Below are experts of layer 8 (counted from 0) of a mixture-of-experts language model. Rows are named router (the router's row for the expert), gate (a neuron's input weights, with its number), up (a neuron's input weights, with its number) and show model dimensions 128-191. Each number is 500 + 25 x the weight over its row's rms, rounded and kept within 0 to 999. Numbers have three digits each.
After each expert's rows: "gets" lists some tokens that make up at least twice as much of what it gets as of all text. This comes from a sample of Wikipedia text that the model never trained on. Tokens count by the router's weight.

# expert 2
router:521441503502519475471524511483504508519500497471543514492504524506542578481520525476529523466482468503489501500480515479512528531475493550499507489492526496475516495519507499461464472470505510
gate0:471497522500485504517492523504493452488460518498537533471518516494459458485511519491489542495482549460487498477513543513529472524497514534481468486536468526541495521434494495512522511539490480
up0:469514525502473502489494531483495495490460512484534534468509503490480455472501532510520507497513544476531528477534547501514474501528516500487463463544478511547472521448499463490539510540494466
gate1:490495514458510511509491500484511566530498491508511498482514488479495502516450518508531487480516484564468506485532487488493539483507515467463457500481512498509487477516533504505461509509525494
up1:531508492485474507502478484516472501496489500516523530476491521470464453501506506567523507508512477472479497530509473467479546492499445496487482513518514471521511457489491481520512459488545476
gate2:514486529490477510512545494544525477451548482475525509557443462480515522483485477501453474489501487460462493506433494508545527490505505490478520517484509537513517500520507503497512481492508495
up2:535506485501508518540480492503488526495493516458524442483522499482517494530523526524515523496503498464517475491505540483477464486485460499500464498504507516498491454525521505506494516500480504
gate3:498508476495504487523454507512498495491500525499523566530517525522447492511513488487497475467544478500468491507461499481479445455464533525498512535556482489533438530536509520507482467497523511
up3:482508477555536470457491471493486469522511491476537491508538499524487516523475490469490474471504460542486482506500485503485461508476531482460521524490453475550488513545512494505514492506541502
gate4:530534467504526500496529482490493464503491490499522482513509519516475517509478500491519496439500486516489486488466488493452506500549452515497500486499468478500509525509506537505510479451505504
up4:524455494498469486541488468487481476543500503528489462494517498478503534473488484529507496511471516495543512534519483508490481516493540486532503472530545512522453500451449463485487497486496474
gate5:495568511484499525526511537523474469534506484505518455496485492500497485526480477517530498478512471500486527508445478486504500549458502494486495506470421486525522520534510537505505538522522487
up5:508473488512515486545535517503500482484477488525499443513507524447503464509536507492482480472510511497501530474473490518543493506445520484479493563476474500499473487526517487508464514509474489
gate6:558490497527525501483522503490522529513509487514512531536482492452524537495453477538504490539471506477486508529519517504493521510520532476470508501516520473477473474510497465483465481518505527
up6:515526501534490494488489507476505513498510511533517564522500505498517477472478497443473535542507525473497504492555555537490494497493515499494530478509509460439533493495538445486510495518518522
gate7:561498513527513515521478466516474495478518481472504516496499519439513482470513486474519466539490502525518502503490507493509519489491508536511493478492458457522472468501538553505529478460495500
up7:491460507499509540488517527506524514521500501507508485489474490508502521511491450560458519471492477456486476506509520528495455500471488467469534495520514541470518498502475462501471505505518506
gate8:536494541439486496505506471486483500502478500519484494471502559483511505501503538505495481499532531502508501520535479541514517534462555490504502541518440496545536499500510529530510495492525463
up8:453494478495557527503500516524538531505469501485500529516496500508516489518504491496517513511489462498493496489470496467458458471551516504470472492481525555482485496488475445491469506496487506
gate9:528533480511519535526519504470489511513447498479517456465535513505495499483475497509510525500458488506503504495540544516484492494463474479506533514469482463514494498458479501506481483496525497
up9:493551475532522490506459493492484497534511485523506446480546502541472482507466520487537534480521460513494535461575510526477496469514448466484531475478552476512495522454509480539516463488531487
gate10:508529545477528536552523528534530509492532503514506474542469515485501501520475498500454470501457475519477493494486520498546546474486483473497475517500515486497563492532480471496541457488529481
up10:489447512514501478497469488484453497529443494534506506472498463478495471511521479500549474527535497493486466514493494523499464568522536502499524479523504506501456465519497498476431459488499452
gate11:507461489476518456488440497483457513499493512466463552492503498468542474471487500504520528486527514459506505461515481517541491542472500443530473528478505484532494468425474489461535481503457512
up11:502525540524482516501473505495487496489496499550503484452472545506486500480506471522494562504446471460511500508498479479428500510538495523513492472517459465509514549504545537545523526471481546
gate12:533498484483461487478471517493515487492492490477483501456497544483495518481483531485536542499472491487509453497508471474496537484495479506493483479503497460489500510488507519520471518467535534
up12:494514443489546452476513518459512509526534494473489527526496467475487547483504525471466516446577523496509509489484519513484519502500471511478494462545501533493463493526527494473537448515453529
gate13:514494515481478512503542497509494475515504473507511478479441533518502474530480510528496511527535500526507494538436517469511502483495467493478514457523477489479506518492476492455488465456501513
up13:489481492526505502460484499514453534500494496547488468436532500483451500494502506499497515552483505491526470530448497526557508511486489501464536522536515512475487471493504523493497491469518529
gate14:485475488520485492516494481510501579556486503460447494524493460457447479527496483531495507459471525472481532496539505504462515533530478493515519535476507494514536527497487476487503487502532499
up14:495524504482497504490482521518494544545501511493532521489485477456534535475477456537521473494512475451442499463502453527463506532477486490482509496479491484517486503522541513481543493480521519
gate15:553459547473479508557501535499510545447549500510546518560501518469498479509503489463504485502462469527478533475468483492485497493524503485454488514491521471552483504476505462438528504466507486
up15:528481469507517491536535502491513534455487508542421492509464525504497490452522511474527501482530502452519490516501462501498470462476534514493469551495485481493508468470505507495474456553485525
gate16:517452512528512495556509518496478484449495484490494503553474519499493536518476507481485514513524486498465514523494498474526483494448519467473551518515484441466548467485514544477496484489554462
up16:487533474477494493448517496513503509487499513514477488484489470538533457524500546510493475495474525508542502505481509438480490488488482516511452484513493538502511530490493476496499556523468519
gate17:509475483503494495547501532473539543525472507477466506538535507511512460514522498528477448506490507513455497485483539445505507447467502510481481529486503507488481475485514479516470502551505520
up17:508545519506513476523505494472517483455536496496508487481506477478508522482504476440488516500482461479461500521508504469507505541481497451508464484500465508487474495499548488488501507517503480
gate18:557503465498508506464538520500512483512498440542542484481468498505499489416460468523494489521458458475487535521517478509480492508498480519490526468496521519484482496471559499493478481511524516
up18:484520452514484487509503485498481481499548480508500487479534495536491505500478498510538505550512495517517510483462483500507503495530540476562528501504516495493502508548454487487469500524531480
gets: "'", "s", ":", ")", " is", "ly"

# expert 3
router:501499536495487469447531504490490504500527504511534472507513517492512490466460511480493483500510507518498517465491526524505474510488514489487495508507462498507529522522519494495504527538519542
gate0:441501529449567462522489513512505531502519495518508529538460501529502494478507530515500481474514495504491521521550507500521540477481492471518573518500576471514536502499480508515522484512473492
up0:517502520482494489477480510479492490513498488534525559504485491518504479504511527491500484487493504521497513500525492489498524454494503463481525509498543446517499505499467522498535501491489466
gate1:534470508506499491520435418509498467499488489526514514520507489505509481467496483537519482529504484503524457487503490478511490457468480514531512519497527479473490471539461522507524487468517487
up1:478517515489510515474515521500518518477516479512489480539479482467512500552527478475490502456490486488506542502553496519483499509531505513520518524453513518539520490466559512462504484528455509
gate2:491514497492532480473469514448463507550508513545526466532544508452542510530516482473524527514506471475477518511475527523507513477553453519506555500488512501440517494486514422494489523472521512
up2:447556506480525480488485519463484533533475542530513475506510513474546525527528485471506527534518514474481496519461525529481483478526469480520498474505438516450482527502544460508511500545509519
gate3:521540496502540511532494516516492500486466506512518516547505474495502539506486474520493509498496447503472535503515470465509494503499492498510496528498506517525495524507535503478506544506470500
up3:489573506517438489532489505509482484486507507455521499488474514526469505496494542472450535509507497529475494496461503478500510516468480529503490515493496496523511491520500527518537492495463540
gate4:515499488501541477507505502490488453518501468473480493507532526531473510503508481478481506488462470525485528543480486476522534550446478514503539552518474461505476497527523528478452493484481469
up4:490485498523499505503485495521521484521512465445523540488474538505502486488498536497481472508475523531509533525520478492481528520492536550501500494510494519488466485506481496509472499504460464
gate5:543497477505512484528464484451483511523537478498501454492489512526524529509475540504494510528473490527518478525551504508500472481516461475501513493521478494488507515543527484494522514497503509
up5:534525517535504504516511492492523526497502501506518499493483509482483531454469526492501474469482482481480514464479499472494506491542544480536446501472458478500478485474491423520502447490523479
gate6:484530515422514501457458467524524541494509515505494511548542475491501560502485493471509460515457491515463487482495496476528488493490498495492500512513521527530499545489492466497518455514485506
up6:513526461516482491471499498455477496479439494501470536431490474511485445475524511483531532501521474531498548486523511512494488485509490516528519500487511483506441514500508513452525535525550503
gate7:487500507469536492528504483553507503524491475495486535511508498479553523528455448490540487542494519517520459540562503482501503512460509496533552464458518539501487508505550487472516501495522488
up7:509525539500487517513517495479520483506531515504501440489496440512529459526541509457442498462499479529473571515524507491451475485468447494473518501473491503461530484515545518481522498540522519
gate8:499466497475523524497546504476472472516528495507542493487496476463483498485479523489462481511478518463518499492523486474511492542466501479462501509478532505560529482548459471480511478440493440
up8:525507484458567498501495510493504511485525477471504511488482443445478539517503509490500513505509510461504509466514522492542508475443515531468478480467505534517531504557509511496482498488501451
gate9:492506514481499528504491501480514501514486518526469491487487522496451499538456509508484482468496508480462502511512529498572511497449504489471497548483515492493532520494519534464518488435474491
up9:494488484515541494523519508512559510469471486529483528538509520510537466481558484525522438517452507560511499460482504513486555460543509542505559501521515465461507465510480472463491494550503502
gate10:527489467488550486471511495498488499508484467488486464538490503504497494550483476486452452520428468508508535521471511494502507461517488492492500485546461480508466531530478479466448487502516508
up10:458537524498458550530468481507525507508492529525495499467533513510490503461568527516562542507537502515474492503509456522498484554494509530508517500490520521463528457494494499512520488474485517
gate11:476489487530516494435497460497493465514479501483516466535464501495557483538497541488503488488472490498493534515488518471513514468494485505453472511529513505520468515506484501485489529423508493
up11:480481525497519506540492426480476514513484529510501512495490494547509500504483477514507528532498520548509556527498507522471526512506513458490489502474504516517492477506497471498484516496452471
gate12:489474500492502447480499511527504486539499525469526508494463530476524532512494555496543527557483499508534479522510485443489512483575502519492518508485545547502512497489468521538480521543517524
up12:514489524506514461528456481467498477496506507495481484447477526497492471493514502459523479505527470559501506510504482494518483487495526491490510495504495495487502532483516511548484488482541522
gate13:500530512484500498450480460476462469504510493491522492521469499506527531489481487508496503501507490507532489534491464513500564543496511483523502510528536473492495487568458512487478457497493514
up13:514467535527453508502475512470513447507514497509479492497463483497486520493515528505505506463470526488506509509476449456494532470487506504477482484519480480491473519482484493498503506459481516
gate14:511516493504502509542548504522519465500521488483501460483445504494465494533523457468475511454440499516469536544471505515496526469469492495534476503522481513489468484482545476541477500467496494
up14:501499511532472496510490513486522547520477497485475472480504471451515536476499506488445490515504503515531470517517484525517506486440483482463545466460519512518497487509532509489468479519505530
gate15:510464465479525500523558473475490509526490486461451496447495478500477531500479465519470541484522502510460456478583512526505504538511466519551525547504526501521495513522475522502518476476521478
up15:483556500537468517475448517520509506512520505534519493517503507485532493508554514484500460519472479487526537515472506466476526476485513483475489451482486510473497494545534532515486516531472517
gate16:507511490476494522495489482499473543495551489510540505498499523523479460442478488527504506548473541530496488532527495480514530509539461477550502486445563530493539499598472496492485459482485521
up16:490492476491488525495471498533514524502509482503503472519500458485499496526553484533511508529540492513542497534461461501502526452514457469529481488445453464491539537501487507518499486474542499
gate17:513475499552545491521531521508520532502515481529512516479496505545487526493478529468515463489501473504478493498499485466527501458524477496507472470470462454540492554530520492514509520466514494
up17:553472503530509501499488493512501489445477492557518513489477501562485525439458515483494454504480525488481536514527514508485501510525500472486503492500506492483507506499505519558530496498502498
gate18:528496470502491465476471467441529519515486499499492535494484526491473518485447508486538518473460494505489492493491501436494530491511500469480521502487506487450523517538542499507439505498525506
up18:457496492494536481497514502472474484503488554517487463531524500530554482517503508509484500518505535510515513519546489547490489534491506480476556528514514519519478519462521470545533486516512501
gets: ",", "d", "r", "i", " m", "in"

# expert 5
router:519493508446486466457528490490523521480502500479537482531526490488480455534472514495508502511507495510542534496525517490509505530473549492512477512554512508565493488474511489506502501492464523
gate0:471474475483512493500478499478523551513542472513459490473496504495495513529489514551576553477449490500487484435530517470486510482540515481520501457493516483541483511498501520491454490498533520
up0:538504492468503480474470557479516527502539488533503497466485523481489533527477516487501479487525489508499509492501503461512467523491500494518517467483535538484522497502548478423501472511492508
gate1:481492544520495508475515509487526495449489507494517468520474542513521518540475480464463471470465464500540457490459511501505498487500515507504536516454536508493518498527473476526466514491498501
up1:514491547527485562550505513499507486515456469495497560519502449467544462513499516509481516509522510510485513537505515502514494469497498477505505525508498516518531529497494526529555502451487516
gate2:488544485473491506446459451481530498510514520493463484500515509476507539494512508482511492434473503556534512498509506475504484485544469489420503481494513491494479502506528522508494513511469489
up2:503467487474517468498551481519455553524554548449500503499500528519467500502510487477488515494464477488474534518555475489503513518512535525495527482468524502481492490491518510455508533500492504
gate3:504516494444492478546496531444529476512509505534465503497498502471495485526478528494496521491466510519487491529513468470500462485505491477486509523487497513529504483506490498520479482495474469
up3:508506537471475473509505489482511513536557497549490482517462488523517515505449516508480513497436525520496506534472506506508488513497459455518522531513500543523503454444487471483490494510500489
gate4:490525510517465542506507474507494494558458500515555508481486474544537489511472476503493480536532520492488463518477479463478512457521468512476512491528536509450467470546490489488487483493486508
up4:493461525531496509538466489549507498543493514553555521501513463509513520527442478494514543511554500504453500494461497510496535474511462511476510476492546527504536492498458499496504504457506529
gate5:522454511502534499498487492514475530488524501473512494485480506485494528536478477444446478529487507535490489511473521523504505501492484443448561499506505503504515453514460516492460515490506524
up5:504503511471536534475501514480502549505501478499432440503541488504515558538481462479489483467479508557488495487524492526487488487503527499487521461517496489510505477503517509510502455476535520
gate6:554510502508481500478510499456485498471474513511516506509505475500502506505447504500520478546495487506507476480537469506487500469505470526465503490526522488495500509512520502497470514504581500
up6:497548491515475509470522472486464488555490515518549514499506525495491512534456504523550489535521468491483513519522424500448494515550465507494528476495477531476509490514518492531479525521558489
gate7:523458518560485474525512483496496490446525479487514527531463489470481512487481516471496488495456539471526496513497508442479495509445495493451482494468465506500486481514454502514473500432499534
up7:525459523501507506522529562521503515549502466503528507503473519463497524499519530545524519480452521488527488519530485520469475499484495477529500478491523467502467491504477488493426537533504521
gate8:492528481537525476563549517480469459526505516528507491515475513480517510481474498493487507506509501516523503499511490459512483492500513508510476478471517513513492461499484453525437544481530472
up8:527506480522494464536556499509457441519500502524499494522479528489507498475489507491499546463491499523518518499471493423496488496488531498529439495474496499527514473460472478500440502488509497
gate9:546492493488531483506521489522500437470475477483523501516484526531468564491480507454481489469464465534493497478474512472535487518505518462505490532491476535519474503498507513478479449494493505
up9:511490487497537508468539506505541474490492469500526512493478487460508491535491498496527533549504482460511452537486492486516491490512477503473477488515532510537487499475515476504526474544488491
gate10:527497474495482522483504522461504557526522536464447502479500509547476466519478446493455490506455475520493518500474491528501527486480457484495523493488430486520500494469493533482491471505511535
up10:489491562512464511516492492456513476491489502442510484531525452487515494511477489503542458480496487488496503489459491489509481516493611542466520489514503473511502473494477494482508535501476523
gate11:477494487469494466454497460487476465482505483489479454508505459508538533555506529505518446475489509513489488488513472512498485475505495508461489479502525464510530525510516528507519523522511524
up11:521499420499502521487497537489443518504524519537554499496512525523491527480468510486451526530519501465504492512490545510490502502494554501506521521486461487479527518509495466527507480452514512
gate12:459533451478555536505509479462436496546426503531482473538551520488492488578504497497515461513462511499522484524475489526513503466466503483451521499478503501488534491495514460496480505470475521
up12:534498518556491478500470522454547453533524510457511540465449451486472472472508451543472489491504510488482445497482534490504525532508472487481514485482497468479502464514502527486513498475510510
gate13:510455478575489446509497496496516482477451472506497484494536481533494489493452523521506442480493501500468468491473475478489468530511500478432521473518467474476498499489511477497465531536520480
up13:509514529514500520504504478496505540478486501481505512508510482502519498482459547505538501518527468509493510484490511473482483524553512519486484551524454479539518546517493472495466486516505505
gate14:491482485500507512460491481499467519495480474521541522510542520534459501469461476495466491497495506514492503528544481519504505464513513480503474503518525516485520513504483471501507456484507547
up14:494530499494511487471463503512546539515478514534517496525494487490458515479460442522531499478491508499490482503481505504493537495426456533480487490465487494477510505468507524512513480441456449
gate15:482494529474513503489484479505545511519502507532514506438516524481458482511495486496517495470463444495478491482505524524488517545500530494472476475509500489475494508523501487528451493473466475
up15:496487520509465495520496505510503491518530515512500456503491489507490515499478505499538496476505488502473499534520478515480535472519525492500551502474526496476508482505504518506508533493521510
gate16:525465471502519491476514553519451481500506526520543489506502490537509498549495450509488464495509500464489525520470497556453478511530481511473520501527521502467536480485500499519486495481508500
up16:489474473523534504421477479475482541493508507472496501466544506544499517466466453447475504478477498493517514490516507523488518456531489446513535507516543507530523527499492503522543513505527468
gate17:481516490500502526519502496479514514532487484529501483532519489484519514542503491522533514499421523475471528492521501505518501459514528469490479480495505461504487551474515540483456541528517493
up17:486475496511455546488547518489535554476456501502513507491511500459507479506524468495463473483525525512508464504500515551503521515484517519531517505528518492506470494509487508485558500496512516
gate18:475516533498509497532465526557525458459473428511470488489501514465506482493529475480520503508457521498519547473532472477533517484461463436512496529486550483451516448521498510526478488513502494
up18:474528425485484530500554461467506525535545546485484525524507498499514508496456528504519486520533485489501506522532474511465511497521499513484533469480438515478493544488448523470504540499490522
gets: ".", " of", " (", " for", " was", " 0"

# expert 4
router:474553508499500471496540491491509467507493561490477494495523480537570540482493531509510505474513502516498537483458496522499514516503536504512527515540496494518536523465515488481530510502526492
gate0:515497494477471482524546482476453485469484489505530493488463506525461537521480512478487510500488547531523479505456502471555505483509533511496432417469487531514517529479500510507454498532476547
up0:486503481520500508463494480486492497518505535512481503460532425538522488498563479488485478506484442501523528553486498508464520540492484520478519520495486448442467486509483522517515496500526512
gate1:537473514453491497518491530483509479472499480508535464461459475475495490493513496536508509506511543443497512521501479545525488502452521521462484523466486515490458491462465463503471541504450512
up1:489522518557499508519513487515497555551483516502495508522518524523518518486475524469500506531470452538469503493470523471467519552503487483516514506533473479491525517534480499496523500513550536
gate2:537453445462536425510516509500492481503469492505458482452519490538478476499493517464512481483447505520486491481542528498513509507505507470470506498486474484512472510508489508541479445500487473
up2:492477542491482505490535457542493509521464525497467479490524519509499431512481516560464518491499501497481524477503543516511489505522515505486467484502531459518516507474437454518501505459545489
gate3:541523476503501493455473496466482517477525505518518504513512518496510495508474503449504490490487507517507497510467510485460492529478507539489492532539475506461466514520506465464469507521537538
up3:492507508492484507518492505520521438514489525496433482492501512469556493481516499503549510482520456511488504512514523503511522497525518504536531528475488478509515505489527524518540504469496511
gate4:492483463501498526466481479528482473508494450484500458501502474471497485507538477516521467520471459528525454486501513537499519497518481511493472485461528542512531484472481483540490499540480499
up4:482541506479496510540500517506525519485496488504471489498513527526499454493517493572502493413528522511489529496523477495504505479522493509517514479483499491490481488496521537495495507447513478
gate5:534490459440516509467481477493498484493493468521503499474500539501471517495496502546494500528473504517514454463520506545542514471482513473500533522519502522514516481520510516502540484497545523
up5:471494489544506503492504465506531513553526490501483514506515460463539478499524438453521487498518488486542511521487450497510505481488488514554487482526514473482483516485475491528470507513449494
gate6:493459475516501489512456495501427478489516504474488486493561529516482509484489470477495470538469507528515517509496491519471516497452499483536519494468482477448442503545477484509529469505462485
up6:522492491504472496450538457492503501507474494547517480479484491472496521504511513517458493521485511499509513535467517504536530496516502502488499473513516509481516477540447505502501499516515519
gate7:522520505492536472484476507531458528526507532482508503474461502482516529488489502470512492514489495450497454490506518475498513476510476508491487485506524529493516504488510465506474471490507481
up7:503506488483515472472437544495513472502494539536518504515516487497488479497479474486486492519448503485525493473489525552490507525484506508515533459496492528542499542489503484529501510495503502
gate8:530483462494485494494531504484546542485513445545479511502469461498482475530521498490534474449479535495509511554531511506503474533487486456513481485452496518515514522497498479444502527511515518
up8:541518469480476480538510498544446550431495473479496483485518508478441500502526500479553519493500500483521507524514505508526528584489479493518471532494497490482518455479535454474535525469527487
gate9:522462494544486505544500455529511547520465508519492489526506505492478515511485492493476463515498503461489495457439567505493509499501490512479525481509523473502531493468499523502524487559518515
up9:510498465490486551483498474508515515502464528499479475479507493494497514507507489498489512510482518488535470475513472478506501461508520523551484514540544453493533484483502528484510498505484492
gate10:496498507521504473528524474484495444484458483496520504501452532525527471454494448452489513463474496541506502528500463499527504491482504474518506469517500481469500473526491565441524505529498526
up10:519511529506514464450529528514484490516466493486486493551500532520503487494499514495512512510495524433481523486505520546545486513516530485496494535514525490468514502524506533477532442471531538
gate11:505449459474525516529538504519533507483468524462493494471503486512499467509508525548454469513523545550492454500510487515466520495475481540552488491457518472510464488531496494467487490499474492
up11:490513509481513504469472482520467505452478542526513503473520514520481477505503497462539549502515524498538516476541487502509499472527509485509541491513542509509518483498490502514496520507528547
gate12:528507508555507524479503501474448522478515496514530522449484467497517529527492474464499537512486494493462497483518558522479529499468481449474495453471498508480505492483508497506488485482525520
up12:540480452527474492474482516503475510529493560500474474507409511510472510444487462515476525544506510486476483486543556562454521532502485516466513456488531438479471513519468548499492484474527539
gate13:512496481526546469528519490496489539500497497535459478538491501497519459517486513471516498500488496455478515466534512524523524483459458469504491493457488518486498510489500477544464513532547488
up13:512527527481483504532539504473498468531513497454533513480507489522530455474514526552484484502514543540506468537526531498493479486527533532516503489518478485477453500477480489456547499490494492
gate14:523493508509538499530454561475481516498499475502502485496535529498487515461484506450484521513443474499460493479487494495503498506481463482529498503496508475442530484505498477491561569521513520
up14:542555503536502532495513543499454485535462533500529550473484453493544497488498502481523523497488479502465460474444513521475561511479487525508521500492478499512485535477511514512512520506529494
gate15:472491462447454503475476505496505484582482467494486495509492526474513462466493508512518475475486509492479485515539535484463496470550472477497485479504503519448501504504537462496562493488519473
up15:522482502526523503491526548504509493492499498507468507499491493502501491497515544539472495515493486527558506519478466523516496488512489546521473516515510508500518471538494487491416503480513465
gate16:529470506532508518545525512501531517517573504538441468513478501501473467478508533474475468508453491515521472490509504507513473446539475480483527492489506506453510498510523512521506500522478527
up16:490542493499539484500512495483517491487519547458442512509509543495529539460500492490505513481505481480437515476513504472519505505509473516508501507493501480498519498504493515479478477484493488
gate17:505444455489494467479505560441513483509525502525489495506495501511462477488501504478483500507516475464540454534486503505510526494476467536531488478501545526539503513517529442524490497531506528
up17:527466478495522477495490497500508447445497518498526494531523470561445564463551526485450470490520474477534509527495506531493478489520484528491495504491537478458478501489489560482514480543520522
gate18:487500505481491487476502520528517505499506539445492474496493532508468491467521563549492518478493460529511479488517507472509536501480524462538537503485461503493482515518460487500525516480511456
up18:496533497508481501508534477513484505449507472511570508462504481485487542513512521478486488488505509531470459455505496497490487515494481528512478552459502517534476496468490492524501509553516483
gets: " |", " a", "\"", "ed", "e", " as"

# expert 1
router:524504485488529490429460494522482460506469490516549491461479530467501453486537516471497538466515479488478500516530520461517489485497531525467493558539505510543516505486496456482462465497535562
gate0:540463483521531498516530527481474461493517515495508571537534510488550524519530536491409521505493492474486502489490522491490494496465494516525511496537496510470500481473485529463527544481493507
up0:487516525484511495504485507492516454493476526500543438474521504547502494470507514534492507477488529519506512489485470527471495473516470512488486518501487515479521503508516498523494512527487533
gate1:507501537489533499595515524448523472554545455476464547515500500507501505513450482528459516439483501493441518487486487503506507490512505478490479486501490468540490492508475478498521497504519461
up1:531475493515491500496499493510532491483491501514487443515553511526482479490492508514523497597463514528528540500521477511555468465472498503554505531523512535483518517483487530482495508490521506
gate2:462519502483495505508515529481487479509560488501495504498554488493484502521488454491464464565469474471452527518512445552482526474509503543504553497518474536528473508513474512511536494455499464
up2:514531474524561470531506497519495494563450525493522557499507468478497489455472498495467502476599526508494515533499510509473487558510468503495514492488516510517526500497509505507493488517514507
gate3:487483542524538511494507500494449491478504447489490463480485524505486494588528491527511477498433493537498475471482452504481506485521490513490494484498524477471532507520527508485520478514515502
up3:499506531472556523482528517504475513465519445509482499515453471488504521527522533510495443497468509563491512513519489488510522506508472496478514457523535491499515504503493427520480480505493497
gate4:520512483500473490506509512502497490511495474457490492469487537475512486491470454449484523489516502556441486447467495502491516509478537489512528498492427497518428470513524515470469478456475522
up4:483525515529506517473536508453494535506524495439472472514463520493542529507492514495494477510523519459538492514520532513495454509486518497491536495515481524511483516522506499475506516513456489
gate5:456517474474486492484498527486493530471488501470513474506485533489444509524494493538506481500510478492455508487489507508500502492463449497505508502503518554490524486538479458448507492503543505
up5:509527470470454494522544509478455499516495496517523539469510487504506469503464487479522470510523481500543477465469480495448533478499498523449504496494479495508492513502491519486519470509540517
gate6:535480519492501544515522489517471537519498472487478470513506507517512473514472551555500496475504489478486521503471496511483487537485488476518511445479478484541488492463465473534470496504500479
up6:468527519459524528472478515450473518506510481514485487473514521504512509510497521493547521476513541535518506506504459419494511526545545509468461490510512473497482527525537501479552461561463445
gate7:538520473503462476519520507489471567455490486548529502511535538500534523498549550490510520524519506510469560515473469498533489518537511534499513542507490513488489522469475478458477494476513524
up7:534545481516483500536485523488501495500486447472514509524526507494484507477492518471499511473520493524468483502477476463468435516475550493470490547457470504478482480523493514500483482455499481
gate8:531498493488521450528517548468519502517530507486536489509466506500515523499488518491519493475508461509469500496494446466503499484536479527437475495510492529496473520505486476505526490474475472
up8:503510496570518497467525491525415527524498539445487480528519529477508549510452454459465499526455462476486525516514501454470484518512519478479485460495489582522478518539516493469487494491482552
gate9:498527513469541473506498524461499538504525525510462498553452537494471486517507513493487532470517478515523479465542468500495513489530470528523502485500475522503496533490494508488497522482490440
up9:502492457493528499477467489520436482493495486482543495510525477506527470485489500505492509537476515470491543502476535513490448502491536511464492495499525521437518513497511496455531522536503521
gate10:527515421504486515505499520463485492513467489481509501500497461476499500462507428479467488563458453484484493501481509488487483577523486489461533463478533447432521504506505512522500495464526529
up10:530523469526553469532458520481486521473544510498473497508489520486526522492539481493525462493471546505472495533527559553461525481513465541430520503435494468460450491509538469504489521480524477
gate11:526510467475487504491509463467490486489481487493459503502490538500483476509525471482510516472509507499499524485497476504503542484540441554526501519537504488494481482519478447475522500522514483
up11:470501545496484482503493493479505496504590484498499472475459533511530489564487474484495512529514484518514519533472491512490479479485536506518483447478509529514496471510498496484460464534520490
gate12:532503483489504512506499487466490507480496458501494505540546492511497512492474480486520452515528500484490451508497499492494500540488497453501509504505478534486485510511492521493515552504486519
up12:514518463486478503474506465430501532543483458499502539498518500507500499490494524498484510485517540493503444517495511513504463517486483454495501454514529539465474487505523529502554530501451531
gate13:494483497473463507511446493497521490520488486482463515502524522499492492489463461480509490457510521541473478491481502470506530485534533513498526477428480490478440491506498529475483488497507534
up13:541516494497531488486488453452466495499530541497517524495518501477494555564498495483467499498529508504453481542489526509486504497515505488492495535514513505455483514529552488514498465527478476
gate14:543495500565484489490532498490461518543503481483515443497517531526495534528456501465527523495495561512484489483507535499538470476511511483482527442503520515480471493498515508505456491508516508
up14:475516522448512514526529474542526489469480509483460498482498467538503472468516494486486509497506478557520490489450508481480518495445493528556500519552477514501487491530453485441524485494471506
gate15:523452440507474496496501435510508493520534534485513457499485492537518501503504509486504534526490532501540522501470580488528505498547500521515498464497505498507476498506501494469515496456524514
up15:511518508475522513518544497489537533502517496494503469518546586492460407492512514479515534467519482498489507517523485482514493440537490513536479474537495513463509517515555498476497503528502527
gate16:523453490442522538482519504491474520519517489468481497500487538554488508513457511528541503453518463486496528485455407482497501460480453475462474485503507517511451516516551514462461495516499516
up16:495508526502482494518509504540498511547462485555553524521486479516484489516491472480509528532515489502517464551474522506437520530523488521515521523521473478529518511483481434514510505524492484
gate17:479575493504508523481496538497539472489472549497497480463471499544479458452474506531478485551491490493465472480497470487530488495510528539476524497454493525553499526499463497488493502500516508
up17:489473485558525500446513491499492471471522487527520522556541506483523507515514496472487510471493499468446491476485506525462509498488558478496515494514476502503521484496490516502515506509485477
gate18:458535527527526506460472490492523496517526522514493469486470513528470536519457486545496520524499510471500446511499464539473530474496430470497556501525500471454493476507470519484498523525518510
up18:539443533516552524500487501517486500544540531505439524543509491480473507467491525487476509497510499515473459510507508524479515550515541479433520488553467485498517493500465497492514489495497475
gets: " the", "\n\n", " and", " in", " to", "  "